From a checkpoint of a small mixture-of-experts model trained on Wikipedia.
Experts: 2 picks a token, a softmax router.
Below are experts of layer 4 (counted from 0) of a mixture-of-experts language model. Rows are named router (the router's row for the expert), down (a neuron's output weights, with its number) and show model dimensions 80-159. Each number is 500 + 25 x the weight over its row's rms, rounded and kept within 0 to 999. Numbers have three digits each.
After each expert's rows: "raises" lists some tokens whose logits its average output raises strongly, later layers aside. This comes from a sample of Wikipedia text that the model never trained on.

# expert 15
router:498513506553503479507481509524462501488484539533524488542500537503457456530497511470518540474483490511506450472460504468523457520491520547457505474469510525512477513528469501498518447518515477503522472512543465457444505477491486483517521461
down0:511487474535496494477515481505546475530562459544522502504547519498465462508518517524463470507519503502544480489522510492523515527475447518499519444470474495461499475529483519463488519488472500528511454489533493506491478461478491504500495497
down1:520491515530458506501502490521494524512526495522512461506502461520551502487515510482481532496477437546477507526486535432528522472454517516490501486499496517429502478510467508483493486497551491489511488482499506556457490509531498510505519488
down2:516499552480509528493494537469524457483485511504445504507492523461485501475502505496523510517517503514523510490449508494473494462481478516504513481476517473542447485531453480495476525466542512508559501506517474491494514498479489466515528514
down3:489450487498461507485477548454500483513440555498548485473498512497500508471493467486467459501491500499501486464510486528458520497474524485473509540471505493500455515438522462547526499469475517483522494481479498494478479461480549492463489502
down4:484519486468463529546502485492478511487564468525510502534487514516487490529498526458516520519505524482488490454504519511501457494482510524470473502529518544530522521499498527501426513473473457462518545486521509493487548534496496462547511501
down5:471515435509501478510462507474494481527542542528505521509534531476487477500492474531531491479466543465489506483519510495518526512508508485518482514469503466505497496502518501521447563536472500493499479530545454493486469512463530483526536453
down6:505523467525485502488501515504490497489509554529458542478483486492470517477511462511475507466499487467491535515544513531486486472497515469532484542487445510470544475481476505479516545521485556484508471499508509542534491492466474491509452479
down7:498491462511523511506449514478464490483508445550506494425511500462473508534527525570492512539500474530485502492466490512502488544467510464496488537496454530527495504475525441482481509528485517503496508528544491504517512506540541513487519454
down8:505494486516522475509523482532484496531508530496526501487499508502503510520501524507481492489514507496487479514510489480475483522533469514473458516537524519490508505474525497468531525495483477518506523467489481456498483535524498530538490505
down9:460450459435499506478474501479493483505510496491461518503533487454534473508483463492491506462491514473473519516500518459484465455507501496515516485503503503493468448525503516497490501510457482517523482521488528453472505523490465472472498488
raises: "im", "ra", "rap", "end", "own", "ren"

# expert 8
router:458538545515544501467517518475507465511506516481494513508485529525486501494503508468449497528519472440513510493521504491473464495496492459519530520473502492504509513492546529520500507487524507460494529473542524524443531511525484505445485498
down0:517542488487525470524508522467491454503518543486471478510574523466501514537514528517499477447503533500520503534505467560523490494534460487504489509480534491480459463460527505501504514486518518538489543494457557488501475506528516506519512536
down1:456512504490513513480422536457513513530495457509480481516522465470494493455499509454534534506539520470485469506483541482464500490510487527477504497520549513540522516467489539490532504497523533509527476545530506517490477530468487477526491473
down2:515526487453506467510492533531518480490472505472452491480501463499538451502535548526492528485478507515463501494535495497460480478480528481513468498479505479480464493516485541482486481528511489530485546521525516536531464490505532535473473449
down3:475491515492475531490469464470529516491507461490505507507451480508519568588509482485478483537495500496477539499472513501517489508522527537483490504451536518504557494528508480500507509489531543494471508484484492552508480498438510504529533507
down4:531532517498498536520507483524460523551485475483480495516507471532501513447541509496479486516493504500510524500490499487532483491503495498465470505499530458481513521508488460494521462522503504514511485445485518483465557528471505480527520553
down5:460516566501527504534513514473501510509537509498490467496503484506509530494450515501513509515510524490503534460449485483483494488517481491463499526475503491467511505456488509464492456504475480498466502484474486492526528513499494500513470481
down6:531475466524502493523488529480497519514541505436491484468457476504492515475509525510496511518439532470507495526539521501499476505503476526502501478468487484472490517517549464467486485484497514474511503512473474535466505521481556494524528522
down7:538529478515455504512503508492449490539502524513498477495463555484491473513493511512460520480500478517461495526535478498513469495537505506546486435515507485506508536458503461468519509536511522494506483457531503468502475529472497469522466498
down8:497507462466518513519464463485463429503524508515498472514465470482506519485491448495523477492501477488480476484487471536468473518508510483514503530503494479489521477496496446505459510500453547520550525564432501518512501497520490491529474503
down9:485551518515511512543489480477537524514524503480509481481517492518481500488505512498463523523477483473504501503498469527511502508528506501496495539485493480504538517498516526482467505513535478520497508533517494526526490469456484521485496524
raises: "ens", "end", "e,", "ence", "ense"

# expert 25
router:486475520519537479527501513497478510499464520510531503470477488500509472494485493535488504509517441479487521519532530473464494484443481528521498502488492502536480511520535490507487453448490443462498518497524559507461515462492498470477510499
down0:512491489513552514512511492481494473499568481519481487529521514491522488479498566504525505526502514497485526499491499503513478486540480533504510527475490510467455552521504498528520486473501516549499484515489530517575522518506489499524480485
down1:468498494522521467508493454538498455535508521462490526483525499555530517456486459529539484494554505526512502521523454501514510492561505497512480531509445492510494504449504475506491524528511478497470462524537510497502518491469476500475528504
down2:513474495500497454488511461451514513472470495534531508479494494490479455514543472487544468499509495541548523507516490543480496499531546526530472514512496512512532451484494496518506440473443521495525477550473515501507513468511518501504513516
down3:519483475498495481537487458530495465487502516493486540512489523507530498508541474516468458507528513510507490506497465505517502518517451536533495502522540503515500495539504495505491539475553466532506500536457475541495527510503465531504500497
down4:489501568499472499544500478495468488496520459483470504484513524519489517555494490476479519503521490455497514485524473510533493490516523530486510534501524504436536512520503514481460545546461508534483504472510496534511483442440500487514501533
down5:466507519513522470504496510535521498476477523532493526489510492492514491467484521495481460528478503499519484503464452486509451506511514503491542459483519477476526541503462570503517463510489476516522479496490481511526501497498526514457491507
down6:500503473476524528474476503429460512502500500517521489507483536473519492479511473516482508536504494522517471435465523500514509491513429488531451546467478475541523477531445537489498537491501457496499496528511490538501563517527540490494493488
down7:501544494508497491516498505468490482498463493488514490455469492467479484526487543494491536500458516500501489494490493536499452485479512505489541496543487546472479553518485491535472490522493451478529485520540513502481486443516494531476559501
down8:536474444495478558558543451484521509561482525493488510499554459478497481494470506492477523466505492495498530488523473511508456484480487481491505524496522529506539488523522505469488503529496528510484508509529500474505516481484522501502504465
down9:520474474521535531490515517486516464460540443505503468482493487510540505575480508479498484538509517532465491483500519515525515451515485510475490507565519489510490492542434485500499540510501468497492499481499468469503518483446492482530525499
raises: "ight", "ush", "amm"

# expert 26
router:516473510487473524527521540469517509493533496503461504507492441507520484526507465485505537512496514533531512509498486537476512497486473477545484503511492495459511489501504484439461501527490532530481465491549529457501491536495480517495542527
down0:491507538544479537457516476490506493467511507511436546511529502510531500516473485548514450537510503452507472499545488509518511471516535482488487484465503479474506525470525468473484548521528514487477488479516484509496512445507527498502522452
down1:566541507537481444523463471466554480488489515528448477478491464538517488490483485488501550486547497577494516531502497482482508478505475485561507502489506483469493448480473493500525491501505485469566524517558485496474546500506463506495471510
down2:488536500500509492489494515460476446473454488478471512517535482528464473504526535478518517520488502502556460459489446511512496490504485496488486523500476486516522493524520524496492463505536524480527496518510509492515519465540487503508537505
down3:496493538531495515439498530483467499473524518526559482500520512453488504523494531505519495493490531490547522475467475526501537514496501505507513485457505480484478505526495534496527516524519485519517540516500484533490509492457508526515482478
down4:499516504533500498478507478503493511457506561483482456457497516523488477492481516483503542528542506488529507510493456486476499511516517484511464506519508474471535467475470510504493501503505495478488484524501512499485464528570471480531552463
down5:505507490534452498503472499520525494490502501500468473531517513461511492496487496483533490520499477487496462494517526478530510455481467529527492457485500529482479518522507456499468480507549473543465542492536506495534471537526551517477493522
down6:495493480522470499538508469518545544510521513495472483523513534512517493484514444470463485476492448514532502503490496485455504511483452470510523487526496503518484542526518472512492504519457494501457516493487467491503480499522446519469528518
down7:471517463517486467487512514476518511498525496535496514523539496504505548497488488463506505480487491501477513530480528502523481546484502510524483493561494523519511533548482481475515525518499482504510509475483508515517482493535502539495493500
down8:471509502468490527506551551531496512525540505541451494499482501497499494443464486487461491490516518545486477508515502453455462487465476529508468471470511481529490481527505515547478516479507470499510499491545488467469497489447498500444474516
down9:504533473503510525482502526494512496495523522548507523515474490557500506493486479532528504508506514476530503491509516488554516525455520481490480480522508504501511537458492495481461486547476511484525470502493491536509506477432507482479471472
raises: "|", "In", "On", "From", "The", "==="

# expert 6
router:477508477520510491522509515472495552511525538502464488492510507476510479520517479564486484489487532516490539520527439533511511546481475502494497456517486458475502511515471496551526487497490490515490508500542516462487492522517498498516457553
down0:493481464480492511488457550507513479496476490487493516474510496465458467483426477529455487489521505481486514489500583481474532485527482554473522494494483449505480482495490490513509487496495540455535496505476517526473501502471520542526458468
down1:513539492476498498502478485488507499500508497509499479508476501543516496491490547517485506526489499503495506485508449538507512507480526475470531508441510482518489474489521436519504516478470489507467476495495527483490532497476518518503519470
down2:468473471523508509543507483424487504542494490458512486504487512474511494515460520543495539516499466492489462473501522478467511486467507483544458445501472521495458522522533511457485489524541514499483514473499493520522537466456490519543479498
down3:510514470485487497535506489509482545486495492433516476459501494526503511530496537456503462471489509520484527440501512515504487490492483458536495489469519488480540487527510494505521529467522503488494478528495512527477513461464482547454553484
down4:542524508505469471498517491510446537536511479488484495481459499479507467497503487454511486489502479510510543493474494530502484508490468518537487482466477474514460516489494506438469528512485493501541487528492502495513469505474462513537485514
down5:511487526565518504494489539495513510527453501470444496447496460528487535510508534484463532499466507478463510493503503479476488489492517464500507508509480460517494485514508462521497500512424512514502480480523484457454509497503498497472490478
down6:526539499507491498543513487490541535504486521491505498513504501498512500488463519484504475477494488464501545507523531462498518493552544464551504452499484477531493493456522509507447482516522467487508460523497477531524499489475440495534496501
down7:465502482499489465498518498519524510534478515510469493483540521484528490475488504501492485486481500503521463478545499473475506515509501477499511512503504441478501490483538465531518518526517500472556465455479506486465470496448510508487487496
down8:466504475513520510528505503512505477517499469488502514489481507475514485458558476508484487459528530532547458464483488485488495488483514503481489508477492427561486530512507515482459454522478477541454469539497479483514544513467535483526492545
down9:491507472487522543510446520483560474524509474491496501512469506547507498486528476482578487499516535481480487532475524474501474508520519526468493530464507533504510480502500473499518528499503486455487480516531534487461501488503502466499485458
raises: " These", "\n", " Her"

# expert 12
router:519526489492516521485494499477542525468482520496471500525483511499469496483464534505487525473509505489522484504475480479494529493499485466520510472492494547500499533522514522516469493519522556465467511515523543520528487575474517549512525486
down8:490513505488530465523480465495499461537460492522498493498506493481510462504525471529492496542521506529448500456514490543533471503457524518459499494486495445548443491525449503506465564495488484470482512503504449485498476513484506499494503516
down9:467493487521506521491522535499525504517476538504486459465505493532480536479467471520504500493514487447503507499513470515538445476485485520531524467499473531499489486478508464500459487491496530468526565509518532528532468496469536519466442540
down10:524487529530481505441514475528542501469541465531457490492508467509474486460489541527490533518524539500485530481505528501482484487524496481492476505484447515522503492477509515500487497506516472491511470508494466530467495455478507510502471485
down11:439488503497481495450482510519475537476478508460481526495480473463475511528538510525458542468489451529513492456501505459494486448509498511503509535507513513500507507521460538516506490480514500488491515498505488477540467479463544466487512486
down12:503508480491518473519523478507469495554516495493484473513521515496491455469440512507509495499512510499505504485506490500519475514499493508493444478528503504488516479469521515475505461462493461497480496520464470478467527505474515486502455505
down13:565582487454506500513527498483549512505546490482492515526518552516505470512509513500485490484503486505514469487511516500503495498489481493441493442498505447534475501470515478470486521512543487510468473556486519482508480484482510518510495464
down14:501515489488478553519531463506479502486529474516497497471463476479506462481493518475499493457457486505513466487474517503493515507518468462499515518515530535508490522515496504458543519491497473481523503517449519504499507509485522477499503495
down15:508537500456549493492504492472489536486501492493518524522503461521512522501486520540495499510507499529557512474503490528483524494494449507502506527520541478532549471505457501493487495497519459441511547489512499510504486445498493457524512534
down16:528491500476500535505454530522493535496505527465520471502509554539505487477464499520524524502529530506539469487520525468532503533520514496488491537537506504534511513447525517499485546490488491509489502544523541509515514543520502483546528500
down17:481495540519488455493467492479512538496498511471511500502471538466481496508467531491547468526481465491493495521505476471477510509499493493524496526481515465507482510461473479486549498542521488503535490512562478474484505480513508525500506491
raises: " charact", " characters", "sex", "qu"

# expert 20
router:528523465492473524498545541505495473518536474528541510536515528506492450469506498468509520513516496461520472557510511498531507490553530498470515496472491491512495555527491481458509509480527502482460509468510533527481502483457509481506452488
down8:522493504512510523471530479524525505438491447490470446510465498484441518541494483492482503532517551479513539505498506517488490511494492473492564513483521467477542490539439487495511497467491494475441497517453506508519484498474504471461511502
down9:530524497494464488471503456533513493511517490483507478521503514510479477503512449473508516458475524481482535507564487484461523529522492486454508470504497493491566513460544525493497469498498487513465471471460521541504464463489519500515517532
down10:468487471524502481511481498477519497507499545504470495553489494476488484450512513523486532549468486526499535525454513461459508419520527529490483507517491494487500516515513499498502515496518495503521556522474500486500515524485515491473527456
down11:468509530503507519505485501497490554519490501520498488480491466539499525501474466512526507502507514520486519535485483495477546529520532527482506518469497511497484498475526482529531563536507494501420466496527539507511513517445510506475512481
down12:461499492512474513475492540490488476524501493470493456544501448504485548490537499531476463498535491493473559514454538503479505481479480503514522498515456512502473503520500489518509510490505531522493499485516490526534462510487511494490474485
down13:525462498505546495489512491506526539504492489535484509497538516497494504490529489505539502458516484505495493507527506473457485459534522518490493551495501480468489503523529501533517554509482488534505472486539552521535521516528437525468531466
down14:475501574489473551509493532491450510557489562484465489456477512463515494457491491504495520466505499482482566507501518481524471509463495485509498510497490517517481527493540477532544509476477508540547530483517497469478528499475503508498460496
down15:475541477479455517512514496532534507490502482511499450482480524523506543522505500526533517480478565489500506518444490491479509462513512533469505510510508525538463490517518502547543508477474498535465532503501506516498513494518502477552495483
down16:503512493513482488502482530500489514481510523473493499480504556530494516502484501498510503562505510488455521480456480480486531547529527506521524541497509485517516514466488444544499496447492520520472514510478542487468478488480474525471491484
down17:486536520507513486496523508500484476505487515485504508537543547510535496467489503468487479491496488475515514464537469462555507513489489472531496542514503504522456515528469495497457560511527503503484506490513500579506477460481451467540516532
raises: "u", "at", "in", "us", "un", "it"